{"n_layer": 8, "d_model": 192, "n_experts": 16, "experts_per_token": 1, "d_expert": 448, "d_shared_expert": 0, "activation": "squared_relu", "moe_layers": [1, 3, 5, 7], "router_score": "sigmoid", "normalize_top_k": false, "routed_scale": 2.0, "balance_loss": 0.00533, "balance_bias": false, "init_std_router": 0.0263, "lr_router": 0.000969, "vocab_size": 30161, "norm": "layernorm", "norm_eps": 1e-06, "tie_embeddings": false, "optimizer": "muon_variant", "lr": 0.00225, "beta1": 0.93, "grad_clip": 2.0, "batch_tokens": 65536, "seq_len": 1024, "train_tokens": 509300000, "steps": 7772, "dataset": "wikipedia_en"}
Below are experts of layer 5 (counted from 0) of a mixture-of-experts language model. Rows are named router (the router's row for the expert), up (a neuron's input weights, with its number) and show model dimensions 0-191. Each number is 128 + 32 x the weight over its row's rms, rounded and kept within 0 to 255. Numbers have three digits each.
After each expert's rows: a language model's description of what the expert responds to; "mostly gets" lists some tokens that are sent to it at least half of the time. This comes from a sample of Wikipedia text that the model never trained on.

# expert 2
router:186167121126099097142144153123147097142110097113118131143129107123141143094155065079084165104090132129105165118145102118071151070177144125154100208097153159174079137134175124110145141169085135118072094085118096123076095151148127126083130099083066112134130114112092144061122185124166116081142118132103160123119169158177121097146100127184154151142142085122122140136124144101115100120117101101145081152149135104098191127098214117163137135082118159118109183125153076156101177065114180136091095139167164108208188086091172124148160163150229120088154141136097125131112151118071127106
up3:164145128125154134071083105172157097166160146135058157138181130131119104143183119133131145119120151154108108132153162120130099154144122150157113136099133118137122095110177084124130137122210154102110084197142115180095094131154127178112134139116140130122108106071103078128132084147085151125116146123136142089112061096108169079093024144127165098148166141152141078117176129100156156117085098173132078118113067119169147135122158132161151193111132181131123171130058052175132103133179091125131119080126126105173113100129124132103127129159190113184108210083094132075121213079123127143
up4:124137115054136128134121189128159139141131084146140149174105231152159141108126145092084099085126070085102149142194094128126176122143129089132117056151092122105105144137072112127189162117088145088103160192131139128097096158175093100200113153105168099100161132127070150156096158107130117128123102131168158136090171101179147163109165118130109161190137087087182107140101131125128122129129070141089103137123137134159155133141132060095110158109136135086113145067138190127151193096145198126144131120127141130177105120120158157125121143071099071124109119082182141064140052127136176139
up5:126114160164152159090133125145084160095120121129144124127150129135208104119122118085144148079104126136101118166164125152117154084153115100177165124134123127147128146090090153022158133131156127087117131115169128071180093140119110156071117173110212124165175116086106077095167137132098154136149121163213120150104106092145137164086070105133155125153106171112166127082174146165132168104037138171120134155100120116163125210132151075149123119115154088154099147118126128125173054040129096194093177093123149164130129127134127122142103143106144122143148126097164127100066128052140084131
up6:129125140106123133113126140034106130125149116136105187160103109105178167129103083083232107073120116116074071112154129145170137127146177107137136148124115140116123102149076125156127123144107120131117123059142146087129143111092140177139106114175109110137129133196083138120166114156134104153219172127154128080131112139154121115150159110146123134116173124112098176132153114076122175151145141093107127152076165088139072096139133071131149071115116104127128113153127212060127140112087153165081134106182138092097087107135184092134167194118136125035145135143182231159150137125117124121
It responds to: Determiners and year prefixes. The article a, possessives his/her, this, and century-decade pieces of years such as 201, 199, 196 before the final digit.
mostly gets: " his", " a", "196", " her", "197", "198"

# expert 12
router:184158149099115102100118155090149075100176110069082173123121099120093162155083144132174173105124085156079106151128090124110147105116122160072117142140121131162067163131157123126119120150095116103092082100058131144113118101138139122110121154132093133171159128152149107173091165073126163073151134101124116133077143145178118160099140184149115124096147100193155123089180102131143080149110129124142053096131132076140194073116146171147093122090120094111202149118105114177106134117144178145130074104139187115128188116095171082127124072165211159077145166091128094144073097177133177139
up3:097167101127118097127110194157135101147126126155207133140111122173102141121103105093119181133040093131104197125141078130142154069098103127144135135143073135128134135160118234135188097119102124119172130100128118083157131086102145126139136131104171148155154122136121131142084130128102106099184129088119112135170159205096161090181125156141094148186141211153093133123124100174111143141173121093141081129085160134112077129139157148076117145179138100149197086126125141090142107135131088121039116125184130112154097117100102126127125136060093067130134104189047136137114144171119109164
up4:089096130165114196124119096115096138146091135128103159136190130028130142128113139131130084106168105096112128114125108147104133140188095127099126186087108147185102137140133128180108137150120087098161210095113138168098196108096165146098130121073107169071099129127092118158084207088110132127115026122090150138144100110146118126091109141138106101133157086133079202202155130101126150134105140139123146121144157116098118112127127095151131109147136205127131135098106116132067150118128131138162108130131140048175140208084124160179160128084145136117165144222198094144127127125126122130
up5:144170050162186123173115097082126121090146160122190079109130114165128147131187224087129184155075175141142083161113134132150098175104133149170153131089102187141078140087128141091056106138107142107082189143151075115135137155175130095082098144129169094205182156182089132096123132117093138104132151105159143117061105137142199118122129099127100103168137177121138090138102158132140115126156109112130141083052138189107116177124101130151098086159193111120153127059099146110079123160113133154139129124097205122094090118112132094142110115143134133118083149134130128129124116138149095090
up6:189105146184192110119093130143093131140176087125088109098133172134186136121135140085104182140104114119139127094070148128159125140137121129128145164108182150174092016125151068134153068181159101153122095123034126177143115132165212147124153152136127123146123123132180130148141117124061134142105140113109121106106191159161135159166107033111055081135109096090159139117086147135087121085153143112096108192149124185112122167147178094097127158121125141125129147172154135055151121124149169137137120098144158169125116086080168105137067102117116178120143071117122117128116131118116135097
It responds to: Technical word suffixes. Inner and final pieces of Latin, scientific, anatomical and drug words, such as -idae, -ium, ovary, escitalopram, Alyxia.
mostly gets: "idae", "rop", " River", " cor", " wood", " blood"

# expert 1
router:153177162127159150141094149088139118146166107141094119172113138067135123144114158113184106156086091124068150160132114097133090138112173152157131183141198180150092098113135177060129122128113101094111072064100131155119114122156139117118097129117107107167153111162076118073117190072139105078160133147128124101063154129140112150153112150166126167108111141156145072071171125141093053119111090145170135110176156113075182139082120141161110179142162135105135161115158103100132180097137186133090115132184126129141156113093156075104119149133252131123137157151134067163102156102066150128
up3:169164174129111129157147119119125053130122110118184175096117101126153121155088135153174104099144134177087121157156149126151088120172136221142121163141154148165072147082133142088056154103158155110148045133125158100163122103132118122133085121155181174130139090165149137127114172089190126118127070146151116097108136139129110175116111132150221075103182090111192112122109166142140123120002096138105129144126159133078148137090125125121118134061135129075148119109093067105165099096152137193144108095145144160084181104078122116130140100187098121131148116130129107125130107085127172103
up4:132122109103064097128098105152170152117166118202078168145097078121210122207113162143131129142131189051074172138139080164095175154109105136189135095109084160159104101122131139125172114157120131154122081118113124162061163122136150118144157120122116111138081178130125198126139160047110101124125116129073147127164145198124102146106128123155118128084150096127126190127116121106140139132125121092094165138119124134099101130092115154089115103159110116145069169178147116161138118114117166193086174110182098119099063128096144135169126188115112127074112114086182154054101131146160086177
up5:175098090151162101169141083125159078035131127128115158174124141148147131106096103113177123162146134113146199109125108136117171131105130068137130132134142166199107160162123170136085083083100072114114177090136125117121200078170126145166150102147125117153114172114133157112144115109116108135106097132086078177146079059105089102194132127230158161133132127110115103116112088184138133143099142119093161122116083150108183194118161147158117126145158077114084143178105119106117166093130151188100057130103132124123166101120124149093100138100191080094091109134153130160163107159149144053
up6:162136138057159164164084162092179159127199136168102126089142136081092102094139084105112093099119152085028095122154129169114134125104151126109139093120124087183119073113130105043170132080133135103097100165131135164148099140138176090179130075062162130089159146118114082186119081174193133121136172067144160085154164172163129131149164122129149080140126121129155090158098114126157115154129094133132042134168139171131164131133137116167132116134120148138097173137129147119123171154161088141069086129122195127143100128135112109114110144128099123152109138091108169141084094156168220150
It responds to: Periods, hyphens, row pipes. Sentence-final periods, decimal points, abbreviation dots and hyphens, plus row-opening pipes and first names in tables, as in 70.34, U.S., Under-21.
mostly gets: ".", ").", ".S", "\".", " .", ".\""

# expert 6
router:122188076080146124118108184086164159141176084138093175188172122096138130170125124128111130089072133167044153155110086109090121110156146138092159127129174168095083136187115128067195097121123095142080077130068115144091107126134127115126134148142131172156131162118155147151107148077152060129171123153129138163095187093126141141179153178141137164135177111126090145103164150115101105114121107111176076106139085105151127153116166124136089133116144133157133137170186157148135151070080109099122110110126150119200138108152103038072120086197184124125183089087085132125120155114132144089
up7:163169097111131126163087113143135108148188128124149131148173173097125066131095071099096078156118165050161079203094107119171147148085161106129112100127152143127174104153229133096155093094073164138125118152152148112144177125132102105095163134191129105102146174080142074168121150149147060150187117141132120155111131096115103109069178158102210105162131161110132165183121107086126097178157129101141127105148057149092097131052127155134122117111128133138104199106128147123112142159086103132176138125129115088097140126115163130073149112124156097170156099116098159133156108137094142059
up8:169114145154110092168113158167104123143120149113205125159108155151146056163133118088073107106103119144121132179096121133126091137135123150165164123111119104127104133167084138104084163155146127132118119150082125093092150154092129103129136071108158119184199112113119133155163140154104177201117136105082128095116132073136100137160069143110091098150148159165154137116203124090064204142116171194180144141109129089145100117124133110131159098129136140157152112129110073117107056119183140124127097004096178128138161136143104117133079097162147167177069112119147109054130114130120206144
up9:105175135126097128115092070231187160129156106061149132167143127181094092100121150052115130141187127115141166183105154105105095061111089106081177111138119144138098161151135124141166132032125121098153114055092176128117140111153110138119117104109101175083107143083135148167142174109133137184175129100148124118119137167128093086172157162117175077126133150136111163148152116127097106157136129129146145135152129148131171096099115183118144127116137144204102137089108124123082168085109118127163113107110133165139135153162133181104148062068156100139153162135109058121177094106120040161
up10:151149123162129100112125103129190095166094150173197130137104126142132097131168059126143162038116135128110132127127135190093132135100133099150085149148153121150132130167123101090144133134134128126099125108100129103091069150106150145083121121118131161119201141083141157190112172171120158122127148170190119104140129125084112180110171139137138059136089099138100122125125168125123166146155120138122112061207094159116146123114094090132097139115128110110212161053129119173128096160154102133076106075126123139131110135105175069065059073149105164171150073098125151098241181146133118131
It responds to: Pronouns and passive participles. Pronouns it, he, who, there, and participles like known, located, changed right after was/is, plus closing parentheses and quotes.
mostly gets: " it", " him", " there", " such", " It", " located"

# expert 8
router:127172111090133115163105162083146083153161083158126146166174125099144123122143099113114159082102169126064138167134108101125146159154113110136121123136142147178069072134127131053114126128115129116122100106113124101114095126127158134092122146181126096142182110160115139131098141130126117060243058133165150176175134102168109152100120185161094152109229095142103116109164138114069065114117106119148120195155135076092146162130154117150081130104120147118133144096146109154124120110145193145111085087184117152221130128097103115088131121148225130124164130097113068143093120120093160081
up7:151103165106132084154149134142116162123154174145150126107107144099138190126104119153139105101129064067074110164129091108145157101220128129146168177098147177153095067129155115130171161093143179128185082116149177124124140128115141132145110166146083141166095169157170160087067147125162129122073116121137129127130124128149140090136101131162102071047126166065140148091166119132123101168119186131120187118104114087108213114131154134137131086146103125118135147115222188132162112166110139065160131088061158082109105080135137124125105138185116119095132072073087139154094069128134104113
up8:080106043073147139184113173029120093139150111142121135194142110127229126163100118151088134097131067101123156127129135113159138178104130085082170131155175135149129159148102130097120091113086110125149076130110196137153100101191119091126137134122129136130088143162128154118101151139107125106137156106128126163135091100129179140163100120166135091173138143119132130134126092136117057174092155171130109232127165081145134152040144185169093168167146169085137077119109149090117154123175152146122111186108115109146128091149178127155137104129123085118104092093070104136102113128184128100
up9:165174134194089138136102148192111104121150113148125136120124123059150084135083121170122099130081151160102163093089087143179123070137130056097030133095102129131155115094134128101142098133106165114158122161145168155109110127169082137163171144155228195099123104154095096124136158100109119100095230116120102120128158133203187124124141209125112120143095127133107172148146095147100108073120113130153125127130128130133073135103148177091131123118135145095095131163119102182120060152146086123159141111076156161110159159211126134135155125088132145155136132083090130136095125072162125090
up10:119089146135171085108097084169127102170157065135141134072168130121144110124196097096124197118203202116089146104176134137163146126127165204175094137148154121111123126121176142134146201095121117103091126134075141107134149160187107159125129145125114104127100150069105150063133076140158138069087091135180106104137128133106065148109123171156141086094097059100100122142100143128129146146128105156088114079113114089120156118096161154088056146094087120114126149165220101156159085117117140158129193142121138131110116142136153136125106139191084189097130180115099176120098126129107186127
It responds to: Prepositions. Prepositions after a noun or verb phrase, before the or his, such as in, of, to, against, during, over.
mostly gets: " against", " during", " on", " over", " under", " through"

# expert 5
router:153181145082131133086095158075172115118154088157136149173132137064097165144177100129178149129091089159098150138140098093135151104146109158161127176114177162129080130083130137094167138110098124099111088095076119160118144128138174083142120182138109117154171130084098147095064169090125106095159071182088126087138166112170096178122115148164094136118150159182122135081154121089097084114181064114154083091162130080075182147115154127146122179134114150120121165125149087117112159094133224166093110130147148108165174087081129088111144161116221146117154123165146092147118144115075122094
up3:144161140105151134138117143078166125093117086061194119100116144127135160127078073116125144141136135130139124132121115127124112136106100184151117159030109150142063152147135159166122135100177134196112137140129121123066164104148121169116145084170126210143102082073133129202157147086138145197087076122159190080183141140147148145106095134214066064096134092070133151159100122132147124133154105190125134126145090132149157071085108191123124113137085139126084140152081109135154156163147144124141154073137101111170084128197114133126175135135130157060114089113111093132138096126105114154
up4:116083153192140123193163140113130111127167178131159110098128162137146139086100165151200176093059103182149089145127061141151182067145155099190128132100076119113110116139125158098120112151072077123135196110153148186089173156120182149142122125126104148115082151141149201123089078106095090071142118079083130131152185099103139132100153114104079097113115144136217134115143145125058066105122111132178096083162167108157123140176117119171105099115189138136100110179126186109119178129126116081144136086130137067131162137103137123178156118109149100102123100111146125150122101128100117109
up5:127135082142134127111128145131112102169119109032137114105094127115076099117123124121118064120223123130127135169106119126149139157115083152191112120193132081198114169090141134102089126092111122131114124159160141119158141149163135073120150141163148128151195129124152153113164138127080102059105187131103135070164129155185155124146126118146101131122126147105111190160134101150141146129113139142150105066187150115114094085097194060110164106130057100180100160053129152125132137102131149107127114164108149087112015103074161157100100132153142101183128104193135160159164141131143180115
up6:137149133109141146143069107126115131113137117098153151093181154117085169131174146106075129121104158119072131136107127146141128163153079112148112179071124172167104127079131123128179144133134117122186094134137115122098100140145113192101124155088118174127168118047148162133104109125181087127126096182130154128179153085131108167138127115117164142109100162114142170141181145170135085041161168110163148109061178121108096152130146184205146112130070098146143140163105092097098131142104166143151110093086086084129158187157087112025092148135086158133132110151126159093121021097170150126
It responds to: Spaces before numbers. Bare space tokens before numbers in table cells and statistics, plus currency signs and en dashes, as in | 5, from 45, $1,536,300.
mostly gets: " ", "_{", " £", "–", " $", " Chand"

# expert 3
router:142145132064135130148098146094161042133163091090091169169153112136096139128097073105112166130068115103115161145142091093116152133168108161178139179113199186158078106137132176083106126126088140125092090101138080152090113131142140132074138126110087105137158134100105152102113130088112126084099124154162137142132094157141157132126096159141125174157100081135113132126166137144111053118116076085167132151150113068125167139093154162138123121063116145147141166124118164156068183054157178159102093128171131136209146090119167096083132134175200120133173127098067071162151132126127202112
up3:148119101172051143141174113134118158139107151159121130155111107099162114095138131119140098165085110098128136221148128096084160169128125146149166105179139152142118148168156189115110133129091152153126121129120122132149210170157106092112152136151117137106202126099110088133130100126058061128125176141105124140134138049172119144103073104077133094121146116147093172195152092076165132159111128123126120094118049140120167098123109126218090081187149131124146128106171153129123173128150133076151076135137123105095149115120129128105204153028111099128114097141190101063117110130082167131
up4:117178048192078128149131117169142069137155137090113126137181121112149115160116125082144162125108126157115149109165108110069137091131134117111093196178101171119087068124123094122086104107123127127079129144180132125078125109102197181143154118127103109121129141124075140107144141055153152125126128061043178118133126169149138140131105131133159106109134196138151138150162159133190104066135170064125138067096114085113115107105174183157131161140060119074139133113095141098154205149128148099124178164172183114123157098080084129132122139194153104112161144151146100161175085124146128125
up5:147143096130131119190149116125132118141100098095106139167114129189153140104109111082066126161173124076066131156175105133080135087094124151138124155162097092139126101137168090129104084135134142165053173160126133153091126173150124090158143089129088137150095085069141189139124116149105123079149112146102097143197177065125137074108110151147089097082132144127204079190158144121081170114120161125122110137137125109101116101136030151186214142146151124154141159104189128151074152111103140086145121096125161086069137154143134178162165153127104137130072148211140134112158117144135160099
up6:079131099106162120123242170122102090134112182069130173130115111183142085143119162147136142140114134106107106165141151127171133074089156140158152108147128156121164082091080148058134167049107104163129148125148163151125123145128165198091121102128130111166169137073133129169136072171197148111117128169147096124111098082181141156075137172114115096129109177146131101155101131158104128111167087086128146088077064082091140115124118182124114080049110088108125160117073127167105167161126167189102122148128119095100124112174140089136112157119132090134154142132113181152096126195097168118
It responds to: Determiners before noun phrases. The article "the" after prepositions, plus numerals, quantifiers and proper adjectives opening noun phrases, such as the first, two, New, United.
mostly gets: " the", " New", " National", " several", " many", " United"

# expert 4
router:094167132047083164139110165074117078166142125153145121144114135122128138170097139108152142125103149170054175132189097075091128142173159116143171156078160192108128139141162133118130151130111098143054087146135101150066169124208162087070146143070151100114179131110112158120154181124144090119187091131131092171147119129136152161137156143106083144103158133094091149083172089128102117144199118089160090104143130109083169105103145120120125103163136125112128129139161064131102223112132240140146072117164162111153141121086135130142131124110181129069133129123112116140106109149165147111
up3:089133166082122105107088168149162055108156134123108097153136094154120072149123190168082128141063115088118209141102103164141139165123105167169050075133174181165101125131138133061186172110129147098157119101023124101132135106130130049148119104115147125099124137136094117161141126132078142131112127130132132138117155123147123133170128134134170137124132137151131111054143144133132176107196168146102084113133123157123174136078126143143139094182120064091074152132173151181141117202098165129145149059127205131147148123114126077137131121131138173057127064099150106155138104161133131130
up4:167108139096143139112096127144108121154132123128131114128123112143209143208097148098155173130108159154180119116072074100077091076122111125138075138106132134143107084115128141154118145086132050144140130123129133111160134115151170128157106147174198083063128143108133137134127163066159125121129103111080105147114101115133172159170154157139091108124151096104123176159139132144122113111102135109183136138140110162150168133133101056152151153121115048129166166098133074165082197059137191134104126154173172178129178090128093033104105123059124133101115118123128113143118247119134174130
up5:102119105148079127134128116134114150123161064101164129157165164169107087161168161119178114128148128120038143114097071144120140172111119123128066174088127093201162110125124156115112139117156125136113080098170114126136083131147167107131104143153094129120160130087110170089076157128098158072144153110127087107085109123115109151121091128144113101116210143115113161150162113101146128113115135197214114132169097176079098100145141145081114196137164079114147098147168110184137153167120077164102074096128142198215091097090110130109168146095126138119146123148143134100214084187081109124
up6:163142151115082199135178215076127121215101143143129111159094177162124092125070121115146135141110157094135127131121141098175104198116132106171127111147119060140129114132145112140177102128129133158114184116116117152064093109106117148149184149180103192137162155085171153088055168115151082135131091129166119143144054115133084102147138193181133124084064109100101120119175155123110087133091115111101075117179085147139081060137102101135097050130152117119140132105126196152150135103129134116123077136120111112079132097132120122122172131123100152138150139122137138154146169150204156073
It responds to: Sentence openers and table symbols. Sentence-initial words like In, However, As, For, plus %, dashes and plus/minus signs in tables, and mid-word pieces of titles.
mostly gets: "%", " —", " +", " −", "See", " However"

# expert 14
router:162163138090136173109151119078143092160120091093098168184125116087136131194154139089141151101099102165077104116132124117092146139101159136113140131124168146118116097098109119093151088135069145097107086092099129153155127090172172099112091166126137091187197137107100098087090179094157077098164099133109142128046110145161103170108093115122176143140138164185160090134172115151089088100181061101171079138164119100094172154088175100169188150090129113129110137096182134153156156109131164147139144139133124102188133099094168102122135132183251140137151126078108111149107162122146137098
up3:156096139124114097138063188128146113110145106104133157213139127132098124113192129132121130160096128133151090062132076148187118133079146151101090163092121130133140130162132121149143130147151122162098143089119107053159115110170118158133093186148063134107159153122163199163100108158091123128175125152157137128072163126119146053131135143129117071111138071070175108171140129115130099123175129150164119096160154187142084144140108173131100079156089120221142155094129162129112132128070147145089126098149102112196118068109051124210139094134146113130143084093102136125132125114209104091
up4:159129145133172114192099127081067078188136089146075145125162134099137045136128125128082124105140207153141164150130207109098143113117108100100158136086055156189128121167150094131134187138132152095186125099148160066123082094149114147170141143097148129165175167097089190124145158143147114128157103175046101117104089130111097128134159138069110141084154131091134120104141107091116129121128104095133133138152095167119119119098146126132126023105144114141123131146221136163134126132071134099167105077128082144169120168162122158075145128172153086127157145097128152102113159147187137109
up5:129142132218105128112137121076168112133102139143131163124122115135149152126102157122141145078116174125095139139125083122149086160174127112147128136189132129113110129135089172146110121129176167087068094114135154173100163042134147109143178135133062127167125073161103153081176177157146170127129123135170140176130121159146108159185235149101119149048135170110161093109127073109088121112189099130101091125123151101120119128163145114103155121090158079182117130147051164142148075155098163057103045127133130084131155096122127125103123083126146114111134161133108167048105090125163164115
up6:207132119158116098166114139115086123130101100087140094189095127081139148125087099074112097136124127083110134161082134062175109161118141130226119153087152091144144163156093140169128098145122152137135125129131104156080153188157072149091132138183109185168088116136108091071098125180194050162160077106194065157154115100129150098111166178074159120166138135137134159138115089163124157165137126081156109144134109149106096087137123125125167145096156160173099153129128142102152145081173131134163093152123154115150109141177080163157051084081094132113102091125116146128119081114186135147
It responds to: Infobox field punctuation. Colons, list dashes and line breaks in infobox fields, plus field names like Location, Coordinates, Website, and degree or minute signs.
mostly gets: "°N", "″N", "″W", " Website", "°E", "′"

# expert 7
router:146177107077100115139117153088166071152119141138132156156114135131143103129114109065156153141110116144103196126128096147106163131188114183158109178098172181172095133141129183133162152096141088149117080107101112157085107110172123140094146134075087079137111166159136149120076147056075101120188104157132164128129107154144097114156128130186109136073182075137077112098136152120081115141086117158151064161120082069124157136138135127153115144133102155114146189089163131102107161100165200119112140116161163148154178095113131102117119060226187134116116102113081064169093097108093143108
up7:095155108145120093142123099189113104117142105097134121141132048118136092123106108219134147142146102126175194144148093119096126117133187222158108182108127130126118146090139138126111123101124097122123160188148082200125137103118166098140128116157113174142144100137118120139175109112155128083105089180141119138124124111093044121075177147188093143125114092146129132080169117062138106162056128167193110151139137121088145152163125139180100122080051151020087115154172152127128131169105193128127085115110169125104130198140169132124105177151131138127094121136105094129113143128122122070
up8:148124103110124107235168128143119135119110129083133144184114128098153129098141149127105053109111122144171137150073176082112166155134138127122121144117159110161085112084099122148157124089072117126187108088204043065140151124089114089127112083121138116130150095104202159145108081082140126062094118157089089166151183085114128071138139177108127143142156137113129172140190112126063198143150137135206108077162101121148129162124183155166137188161100143108153110134132063116102132098126119121116068123154126174145099130093132131140131117195096156173083117150104155173132132153123105149
up9:156096146074146158201131171167137106178121115156063076120112112083117125172061147235128220104128122090136126123105125094121108174118097115129129127131118183037085121122126124108155168167111109154103111115080153082138146155126163087126081126148124087043111085108097093145150145115055150138090169098144100129102144080091131120135122111072116108152131124072140114149129116129115151167139148148117124200085066163121100053126102194142175096158152160173095126141160122136111132142134122165106137109101132117129174216132148118135143155135182147146141130151173133114162160146128128162
up10:127143140129149171167135155124145187164109094024203139144144129166106124088101166112138118104085168115103111138115161137105119129124110199148176107174119149157102147140084243157082083184129132183146157120136151141074133102114064146170145169177121143113151130130067135157099072128089126036119087122113136155057124151118092131120086127112121151137112171088147155132074129091110123116162117087200115130082099125122105138151154117127125130130130127123115143132086092151099114135139162190139150059116151150129147147159166122111125059107092109122158127154119090173118095207136069108
It responds to: Digits in years, figures. Digits and number pieces, especially final digits of years after 199 or 201, plus decades, scores and distances, as in 1992, 90s, 110 km.
mostly gets: "½", " CD", "9", "500", "8", " century"

# expert 0
router:125140116089122114158117155085187096110178080124105136162123093080123137161150080106135104135080138110053148187149124132170131119170121128154139171128111118116105099089133156120140125099105069098095095101139085141128137152170170111118085116129121144165107120122117159118121157164126094074233022164127132126141141111181147105133109111148104117120202073146087146099159108094078132116118065127134051196150150094147190121127127123139136170129138174139102158140156154105081154067164150143116101110163167180132109109102142048102159175170220105149103151095139097160126145102120152122
up7:154125152139139124096074123109158137111126106116089127143161063209111148164176105177131132135119100125123151080129137136088132160036127115124176166113143140088092101165189165158110148116124130100117108189175106132128143106149143144102130146125156097173089156088101132160133154169126113156148123167142109114118102092116147161170115121151130182101205056073083131081098183115101110100189153162135096128152134123160134142096159096089191099120133155133110123085093128056140172094203115131114212116176056133131111118111099066117171132131087086175185111073134117132147140087073124125
up8:083140145150127131162122110146152089160158179222110203106134133132127113131128058185102118120099106127114123207182124130135148120148129067155067125137100124117138091064058190091073116039148099115131072111066136109156109110111189058073126106118110144158114109113149221156116137153116148132159160128112100130149124138131166124143102144130132144136185149136131129136116116069121122142099106109153126110158109118134109170117127094156184154136117140105100159092089160064082133136169159134115152072206199166127134125158138113146194092128160125121147166138141117069129108103079116142
up9:094132145091142126131171159124124108095135127157020088108137091128120146171156158121125131149129134080147117163069101114115082128134172123084113092127152140081170082121179102126125131141024159115154115107140146132132092050116097175131157108127096199148088118090146152164168166054168178139107145115136130140183072117128160101137169135137139090130129215180140115114133166151088136159119119145228115135104100082148143130110147180124112166078079160162147102080100131112083141153144163110158129072144133140159144150112123162129106084166151148128170143135115159112072052114164088135
up10:091125151122156130126113095146139074126113082116101159164130128133103125130191137102110132035115145118141122108087155105206127185156139157124111138117162151123159076106137154127156127155156201111143073104129102057140138177111134139120148086146130117124103141098053045123178162150121163105122082161099172109126133127059122139134121076159127128125131196173082165113179148130189154141126182110130076064081127123098125165150146061107162077151203061139153144106139095057133135123138082091132124176142174131111122096136100069192110152147166161130120143143106120140137088157155152158
It responds to: Copulas and name initials. Forms of be (was, is, were, be) after a subject, plus capital initial letters or first pieces of names, such as T23, Ioan N., Chai.
mostly gets: " T", " be", " N", " K", " J", " W"

# expert 11
router:141143159129109153175154169070141146148142069130130097194112128066102144180151105129154123134088089105113188152147113131106122097154161150102141166127117170169089078130133175075152101120077156107096096065094105118089110127152133094091140089141109119154181129144112150086137157109113075059183109142123133156125123132143130125120094160152101144080174104154151098138149145110128063166123076104178103116172129092066137170068117130127126154150147141128139140127136090132155185092159197194121105154175147109181157084080106063071140147163214134123171143157133091177109162161127199118
up3:175134168118145121082089128095148128139135100132086128173125079055154142133108068161087173151148104147159070117157088117142128163103134155130095163133133181109114092186153145121147117124179125095138066105126118151117071074095127118128108197120107159124162121103131122086147129133201146115153107142161147175114146136114134113145113101093111116098127170094171143130130156146077153136141187106149156148181072070115147087079176136148075142128116128089069180100126109157210145075136161143121089170207124160125119099153172089150051161150135103074163096127093113135187135041158125126
up4:197185213126065176124127166076117167086123146161127175166123126120129116158108166091084121108115106114130139114079143169103125161125148095072153157142185169127132061166115195088145126159101118161182085115135141136115137107149127091112128118151097120135159117134133090134119142097150075108038145096112150118147072135116156074123142167128135110104170074090114165142126132094099098124128118171079088123124188144172121084104118101136121184124057138133150079218119165124121106062124115134136121127130143138127127122124114127128154236133098179134092049133116151200141121171124120141
up5:056143109134090134128070127133132114123178189194162124129147148103170115131137111127139130120167100077170130127126171099152168126122119143135084153101117128136142135191142135163084160116132145106074169135162133106111094110102099122131121131101146119103146128123102150150147118074133181134096155137135082151136187099155178091133128152151124174093088105079186163179087137167151165064138133099067106115162156138182154112136105128153144128188129112116123155106173100123140099122149137111091127111061134077091234072074109098175104158127066137090120142129072196069116124066090222128
up6:053134095131187146153117136093136142161079128176156141144123086065164101084143140136094093084128107120126103154132183127129172151151123095135124137161146161141136195129178094131112120094129094069120110119122155098114129131114106139116191162135105151087138133215132212137135156100121128101119176114186105057076144156073126152101153177150110138129126195101104131074197181126137053148132164118145163077182141105083176139114157136123164143157150127144146093141101125113094150100128138124091146099164078168064124136144133073129064037060131143172153140122118122085140136120113112131
It responds to: Commas and conjunctions. Commas, and, or, while and &, joining list items, dates and clauses, as in May 31, 2020 or 19 home runs and 53 RBI.
mostly gets: " and", ",", " or", " &", "),", "',"

# expert 9
router:168199144091148127129107166068147048140162106088120143151160135122110175102114153106103149123076123164091199158140127108136143116173155151141110158143168170161052135162108157101192143074099116100144085150131133091135090131129183091087154166157140133130116186164101148144069139129083078095153098133121123153090135116124128141083106175139120174113200122130093107087153154142156093130149129139113070112144090111129162106042152128149091152118107134106143181125166155113117128100126192156091073127143156146191197117121139079125120074128198124122124095111124056169085111121104187097
up3:137146111142125127092097122098097114113150100089151045128098115132115116167145147149134153089160127090115120129089079122056176184113129131169114154139159125119096106152159152131137167110133139146111155119117090155095090164156073103204136141066129107078106093126086079187110056101098150159162105140082114185142108206139135125168112153160140197053139109155139105150166127121149155171114145130173138058149105121108123107075131175148134116163108156099143184101115108136168086129171162216134137108127188141090069135155115139212154091124145127117127042149104139118090147173106134125
up4:126110070132140104156080104193196102136119071121147126124132089177151142177119129129142123069108118153116064153167051109122133112083101211192122115128120139067128130146163080118111173045137121069162081097155131132140127093139114138081121175152100104207095117151083103147094120104164143064129068119143142080130127100087143178127174143174127087184156082138122157107135154114137169086135128140129140091134184142081131165088101147119121130088145127145130156128098128145161166143174148136139156198128141148133143126115146100209134092139204110132153085125146186120132109073131100102
up5:125131173139137160109118117134141192154098129109143211086092133066124126165152184105138098155121141137101120096117139164109163107091153108163132092119117112156121182119105155106130139135099099154144146112178131156098106166101118134127126150131138084136085103105135118077142134162091203123114155100193183143128088123123101123130128121123130097099138130155129113047160124124127080114181205159093168138198160153149103136151127114082104141153195152104108060160161146055156104079113161084143167069127120115086083145112087118078125182039128157106151180153058128173132165119166048109
up6:159173172095143067082114164114151141093131129164126120123108132124114116180161157118158157115145130131095146140130108098058139121106142139158113114157147128142162115098158072119134208114135162087135094155116151169044127188130111120113128128151160114137102099162108166116174174112111155147120049136129102146151144028118096192112210153121139169092131113114160106048202106138071116123151110144108112181187136095083106144121122097114077125145075039079087099193139104151107152135095170194120113150115150186113102154113123127104117180133159103135161127086126127111156111122167090138
It responds to: Head nouns of phrases. Common nouns heading noun phrases after the, a or his, often about sport, film, law or government, such as season, game, judge.
mostly gets: " game", " government", " University", " series", " film", " player"